Weights of a small mixture-of-experts language model, trained from scratch on English Wikipedia: 64 SwiGLU neurons an expert, a variant of Muon for the experts.
Below are experts of layer 2 (counted from 0) of a mixture-of-experts language model. Rows are named router (the router's row for the expert), gate (a neuron's input weights, with its number), up (a neuron's input weights, with its number) and show model dimensions 64-127. Each number is 200 + 40 x the weight over its row's rms, rounded and kept within 0 to 999.
Before each expert's rows: "comes after" lists some tokens at least twice as common just before its tokens as in all text. This comes from a sample of Wikipedia text that the model never trained on. Tokens count by the router's weight.

# expert 27
comes after: "\n", " |", ".", " =", " ==", "==="
router,201,186,136,263,291,210,199,183,264,152,192,227,214,245,200,224,185,241,150,178,214,260,219,223,158,277,208,195,235,278,199,222,218,173,257,241,244,154,193,230,210,208,201,225,160,231,236,260,225,206,239,267,158,241,153,240,205,158,192,245,233,233,161,203
gate0,182,154,220,174,56,220,269,225,193,242,248,175,153,169,128,159,245,230,149,219,258,169,198,251,218,166,109,188,256,229,208,234,165,243,223,203,186,220,264,189,264,171,164,189,159,228,196,183,206,200,158,156,247,184,275,163,259,217,180,160,238,177,195,213
up0,133,200,136,226,152,168,210,212,241,241,149,220,171,226,197,189,183,210,189,210,221,222,131,145,193,218,146,227,158,200,213,182,207,116,171,180,204,107,245,172,194,205,261,202,123,204,152,153,211,216,181,187,236,270,153,216,171,239,179,187,222,201,170,280
gate1,267,225,151,216,133,242,252,194,204,238,200,183,196,131,177,192,235,192,221,193,209,200,210,218,216,183,272,142,216,184,202,130,198,158,210,281,247,182,153,252,240,265,228,225,248,237,165,229,157,194,201,169,252,251,152,201,199,261,249,208,235,239,213,130
up1,231,213,178,148,150,229,250,194,220,229,195,186,219,176,185,185,198,201,202,193,159,228,205,257,184,183,247,154,199,180,178,158,211,196,180,199,191,206,175,270,257,256,207,250,284,257,153,224,192,148,168,174,262,246,227,175,197,290,241,217,190,188,222,191
gate2,181,179,231,241,174,190,184,167,208,154,202,244,251,221,207,167,238,267,136,284,242,250,171,218,215,207,184,192,157,248,248,171,193,219,182,187,214,227,228,137,171,225,175,193,162,247,226,150,197,173,166,184,196,279,227,204,170,248,151,220,224,184,182,222
up2,203,191,191,221,215,189,161,226,191,165,189,268,243,174,182,168,232,214,125,241,150,233,172,168,193,199,154,201,179,236,215,194,187,203,162,194,228,168,172,123,156,211,191,151,119,200,200,173,200,214,132,236,203,219,195,269,136,213,193,253,204,196,180,249
gate3,231,125,141,196,178,191,101,243,221,299,218,210,239,229,229,171,203,231,208,237,184,178,180,148,140,200,229,130,262,211,202,135,254,239,157,231,238,184,241,253,261,213,249,127,226,151,205,214,250,147,244,191,161,235,192,130,160,198,179,111,116,170,271,175
up3,246,217,238,177,240,200,272,188,133,113,201,205,177,181,220,216,264,217,234,174,190,191,193,260,271,148,163,227,133,204,198,255,199,188,208,188,140,214,188,166,189,174,177,310,190,220,236,193,154,230,171,176,257,145,241,223,262,188,221,261,260,216,118,283
gate4,254,205,225,238,188,163,253,202,206,195,170,210,271,131,222,161,165,250,232,182,220,190,190,214,302,217,220,220,204,182,123,217,188,200,144,146,219,159,130,168,169,259,272,170,139,127,182,211,163,206,124,189,195,257,126,198,119,190,220,195,225,250,197,204
up4,143,274,227,160,191,138,200,165,210,256,204,252,125,188,213,145,269,189,185,241,233,147,225,231,207,153,150,159,198,144,185,187,217,188,220,262,137,223,197,231,162,204,234,205,191,247,234,290,218,182,267,166,248,245,222,141,212,170,153,216,231,197,151,205
gate5,227,208,132,278,220,145,151,157,176,246,167,216,228,247,152,220,158,208,224,208,198,154,156,185,197,235,225,247,185,242,240,171,240,196,210,113,158,208,222,212,175,231,216,140,183,100,206,178,187,272,216,255,125,159,208,239,171,157,192,191,199,207,182,218
up5,179,177,270,127,147,222,251,278,198,170,194,192,181,169,243,200,222,195,190,227,237,265,281,234,203,192,157,152,225,164,162,220,171,170,212,284,245,219,215,176,223,170,192,224,236,266,200,233,180,196,225,167,254,254,204,142,201,248,178,207,210,180,219,194
gate6,184,220,195,167,192,127,263,186,166,213,203,219,230,255,165,183,170,155,181,250,128,171,209,208,202,213,262,199,193,240,228,262,214,200,207,131,208,221,168,201,186,130,229,204,224,165,239,251,172,141,148,198,136,216,219,203,88,149,139,249,188,166,192,125
up6,171,239,221,200,220,167,171,262,209,247,192,256,261,133,187,174,209,184,185,238,135,211,174,183,188,221,184,212,197,207,148,180,176,200,217,276,204,206,207,102,174,193,218,207,227,231,183,217,223,231,208,143,204,201,185,214,206,233,182,209,133,131,212,219
gate7,146,255,178,247,238,245,148,217,188,144,115,217,127,217,218,148,115,199,173,185,216,157,207,215,182,176,164,187,220,136,223,186,198,199,197,233,201,187,231,143,219,267,173,209,212,219,228,189,290,143,179,235,257,195,118,161,283,199,176,245,204,244,188,246
up7,225,158,216,141,106,161,248,232,132,240,281,178,270,210,205,201,307,172,202,196,221,215,209,183,204,239,228,206,165,228,212,214,169,257,244,153,204,261,170,235,157,196,200,219,180,204,259,230,146,208,214,163,136,195,291,235,164,260,201,206,197,167,217,164
gate8,260,188,308,157,234,226,204,138,251,159,273,181,172,149,195,204,257,177,210,225,228,240,268,228,133,248,210,215,194,291,206,194,221,243,215,227,110,231,178,210,178,178,220,212,194,170,176,207,160,196,117,179,188,241,195,221,107,168,189,228,186,183,210,263
up8,216,179,172,238,108,213,181,148,171,183,222,165,158,241,154,211,157,124,219,224,284,220,184,182,200,277,207,132,215,179,217,164,258,229,200,165,173,193,268,221,208,191,185,161,195,109,139,138,263,241,188,153,230,171,213,186,191,148,204,249,256,217,284,254
gate9,222,231,140,163,223,210,222,167,198,158,263,208,222,178,221,131,231,225,249,147,257,184,180,226,258,211,210,215,219,216,231,171,262,140,256,106,190,269,195,238,94,125,145,174,240,189,140,223,227,143,261,230,195,251,195,165,221,272,171,129,236,188,230,142
up9,249,234,182,174,167,206,264,211,204,188,305,229,237,150,240,139,264,226,238,181,176,294,234,211,266,219,150,167,164,245,274,164,198,150,178,182,79,249,229,195,144,189,192,264,180,185,177,236,256,189,227,150,219,255,162,202,248,209,134,136,205,170,253,191
gate10,184,225,226,194,167,157,162,166,154,194,254,189,235,148,124,188,213,133,180,206,244,194,158,202,175,225,223,181,205,246,220,155,234,223,146,104,141,256,168,236,258,152,157,216,234,182,178,214,162,248,224,202,200,231,185,210,207,213,215,143,162,225,201,236
up10,176,243,177,229,158,207,178,124,235,231,264,249,274,165,205,213,271,183,269,174,192,211,203,228,262,185,216,163,164,223,193,175,97,191,219,200,174,198,173,190,159,120,152,218,134,156,211,183,219,229,139,198,254,188,234,209,179,228,343,259,162,218,206,161
gate11,215,260,190,264,202,222,215,146,172,142,216,176,176,243,255,258,179,162,157,140,153,170,112,238,207,214,201,228,192,230,223,231,237,190,259,140,200,199,234,227,199,186,178,280,169,143,209,144,157,303,88,188,214,222,239,208,228,149,137,198,237,229,183,164
up11,177,215,295,238,169,211,202,222,202,201,226,269,153,219,165,254,186,166,192,129,193,216,146,190,234,227,205,169,178,192,191,186,244,229,219,174,201,212,193,185,204,185,238,206,220,174,230,140,111,337,188,206,186,165,247,180,272,155,231,223,229,209,199,214
gate12,226,214,172,111,156,164,176,282,190,231,257,142,236,187,257,235,232,205,256,209,207,173,163,183,165,196,175,158,165,246,220,168,245,181,213,120,209,163,250,226,199,182,177,193,190,211,160,208,184,246,173,220,209,177,164,203,208,120,130,209,296,298,250,202
up12,204,188,217,135,183,154,176,265,175,244,240,182,250,208,262,263,252,256,232,281,260,156,266,175,167,246,201,197,154,243,251,246,229,187,150,127,168,211,272,248,232,201,187,207,220,180,137,203,205,241,198,226,194,196,224,175,203,111,202,222,302,193,248,169
gate13,200,211,213,158,197,215,186,251,152,106,225,248,234,185,214,231,187,235,262,184,173,274,155,196,259,191,213,240,199,172,289,239,230,190,178,245,200,202,234,209,236,200,205,213,227,228,187,247,236,162,243,229,206,132,216,282,244,196,199,182,207,179,192,172
up13,105,202,154,141,197,172,226,151,181,178,169,181,234,186,184,250,157,202,224,282,161,217,198,189,169,176,151,212,241,150,208,206,229,139,208,209,233,191,214,201,225,208,221,296,180,250,190,236,238,109,244,248,180,166,177,208,243,236,176,210,237,191,190,241
gate14,143,94,203,143,213,227,186,250,192,169,235,230,209,248,179,190,151,304,203,226,173,211,240,233,198,300,307,156,153,168,171,189,177,232,178,197,239,199,130,168,236,206,278,249,199,159,166,172,203,141,226,231,151,248,214,200,234,166,227,147,223,230,206,196
up14,164,94,241,147,181,167,192,190,237,150,175,253,246,218,191,168,195,294,187,180,190,185,223,199,136,239,249,209,203,217,150,240,223,196,245,163,233,169,131,160,195,227,219,236,189,108,201,203,134,153,219,271,152,238,212,162,218,179,233,164,194,167,190,193
gate15,137,225,212,235,179,141,153,230,231,216,194,200,303,221,238,139,166,246,173,160,286,290,225,175,230,233,205,177,126,239,262,234,192,233,140,206,210,175,170,225,204,228,279,241,222,211,173,274,238,165,210,208,181,213,203,238,197,246,251,143,199,171,226,156
up15,274,187,233,170,208,241,263,176,166,163,180,193,102,203,126,280,248,136,196,206,133,138,176,231,188,137,198,216,238,138,156,202,222,166,285,242,180,196,197,176,190,165,153,162,140,187,232,131,177,246,218,190,222,132,204,162,192,139,202,311,168,240,173,237
gate16,162,256,229,121,236,188,251,198,188,240,214,190,150,215,199,224,149,235,168,140,132,221,223,255,204,260,174,174,172,272,203,135,270,263,193,192,211,204,241,286,207,170,218,236,184,220,261,259,229,145,258,185,278,207,212,172,179,233,170,115,158,196,267,256
up16,202,175,258,191,174,169,173,271,169,132,155,182,208,244,220,251,279,202,184,172,222,205,179,262,207,170,236,220,233,179,246,284,181,220,238,187,256,187,195,184,178,247,150,131,224,142,208,232,206,188,232,282,210,196,153,248,215,173,216,273,145,250,169,190
gate17,133,187,226,204,186,251,234,156,176,230,231,236,143,253,231,197,208,148,176,194,206,194,188,171,231,215,203,200,189,178,237,245,218,178,274,263,234,194,148,157,248,95,228,266,159,222,256,174,183,174,86,224,163,242,228,193,233,202,145,258,197,196,172,179
up17,282,201,181,206,244,239,194,161,241,239,168,190,192,192,255,151,223,173,204,217,194,190,220,210,126,236,185,137,258,247,86,141,188,203,163,175,228,187,183,186,166,130,168,185,176,232,241,165,222,88,243,193,226,274,152,202,199,206,188,250,214,283,172,240
gate18,147,133,183,153,163,171,202,211,201,233,155,184,252,146,255,172,156,268,190,233,178,219,180,136,194,148,185,133,187,232,190,151,187,190,155,165,283,219,154,278,227,213,238,172,124,181,180,252,211,151,173,193,178,182,204,177,179,267,161,124,149,236,235,140
up18,164,179,152,160,167,212,178,236,170,173,234,254,260,164,206,186,147,233,204,225,191,208,177,112,224,185,183,176,168,224,185,195,184,227,170,154,285,232,151,266,166,187,231,150,131,142,173,237,227,236,171,215,129,213,214,248,191,213,198,126,101,241,196,188
gate19,181,172,176,114,216,166,194,252,197,184,285,256,198,223,181,172,169,212,275,181,223,223,173,148,224,178,166,155,191,152,197,242,160,227,174,232,158,234,203,260,182,232,290,174,108,226,187,228,251,159,198,184,151,165,163,159,254,196,214,226,185,157,244,202
up19,185,141,103,264,153,138,160,234,210,247,126,224,254,162,272,230,195,137,232,263,213,171,144,210,220,229,212,159,174,182,179,154,246,191,174,104,264,182,166,266,194,262,283,165,242,153,252,253,220,191,239,157,147,143,187,176,156,187,200,224,165,196,264,230
gate20,164,173,169,220,162,178,231,212,246,195,284,211,203,297,153,166,208,209,247,205,251,161,152,148,143,167,208,192,219,167,181,250,102,154,201,163,192,172,258,171,208,183,252,103,260,223,178,218,161,117,228,236,216,269,199,167,220,230,221,209,204,231,192,223
up20,217,254,278,178,183,196,202,192,149,209,235,203,207,202,215,209,157,136,264,155,207,214,257,232,217,169,180,250,208,191,220,240,217,161,166,229,223,221,206,240,234,213,211,230,175,142,119,272,233,188,159,209,198,133,261,183,180,250,217,173,185,208,194,200
gate21,190,215,145,229,152,222,206,242,224,162,225,131,174,182,200,203,172,223,135,230,199,245,185,131,181,199,212,209,245,232,207,181,208,212,203,233,183,258,319,190,251,267,247,146,128,143,164,212,208,140,255,270,220,224,183,159,262,207,238,177,161,179,166,165
up21,237,150,143,233,243,267,212,221,227,259,170,200,199,183,146,183,186,209,203,221,209,148,201,159,248,214,141,255,244,148,196,205,199,207,213,206,214,212,320,181,252,185,149,198,197,182,164,232,232,233,260,218,192,250,208,86,276,171,237,181,221,190,166,238
gate22,153,168,226,180,196,213,182,222,203,229,266,231,191,214,247,188,147,247,148,270,241,225,254,180,206,234,207,197,212,145,216,221,219,250,192,224,225,243,271,141,190,174,106,195,189,159,121,172,166,142,196,223,267,165,187,223,238,227,145,124,265,166,260,123
up22,208,179,202,156,234,212,183,154,203,199,187,205,170,228,187,205,224,114,248,156,246,172,215,249,209,114,240,191,177,252,209,205,188,155,185,162,181,224,179,236,184,177,205,212,254,264,241,196,147,234,237,176,228,221,243,182,165,180,224,308,225,203,211,256
gate23,244,248,221,158,245,133,120,190,180,212,188,201,197,223,251,181,132,151,214,223,222,190,231,246,211,180,207,149,244,222,263,170,185,231,258,223,235,200,191,173,260,256,162,209,182,298,234,211,295,105,171,206,171,205,156,189,195,230,98,213,197,176,198,175
up23,165,227,180,197,127,206,264,205,230,186,211,184,189,176,181,205,296,175,188,187,221,191,198,162,151,191,184,235,158,176,223,210,190,174,201,141,172,173,193,204,135,178,219,224,242,130,177,157,130,231,228,175,216,153,241,209,198,215,271,195,199,213,192,219
gate24,150,247,177,251,219,171,230,234,218,148,175,152,173,221,201,233,166,252,172,239,243,241,224,178,128,300,176,234,191,194,220,225,203,191,173,167,196,165,207,187,292,208,272,239,202,274,179,288,214,110,188,205,186,275,236,210,152,230,247,168,228,212,190,257
up24,223,214,233,175,240,178,177,171,214,235,205,222,204,175,192,154,169,127,196,152,150,147,185,222,240,142,190,192,215,207,201,233,191,257,216,187,175,241,201,182,127,165,127,210,232,148,219,126,200,239,234,176,205,166,165,138,197,168,179,252,199,191,177,208
gate25,201,253,282,226,229,251,212,152,155,181,171,163,185,215,111,142,153,195,211,164,210,263,203,146,249,154,237,194,228,198,211,216,204,228,184,193,234,165,175,124,233,191,261,206,212,241,188,198,257,253,144,112,205,173,186,201,159,166,250,230,166,229,157,151
up25,204,242,177,240,188,211,176,164,153,169,155,174,191,224,131,283,193,189,176,190,250,206,229,213,188,248,183,241,199,137,155,159,149,164,263,242,129,180,169,176,190,212,190,158,141,167,198,125,179,200,200,203,221,170,198,223,230,211,211,242,192,278,170,222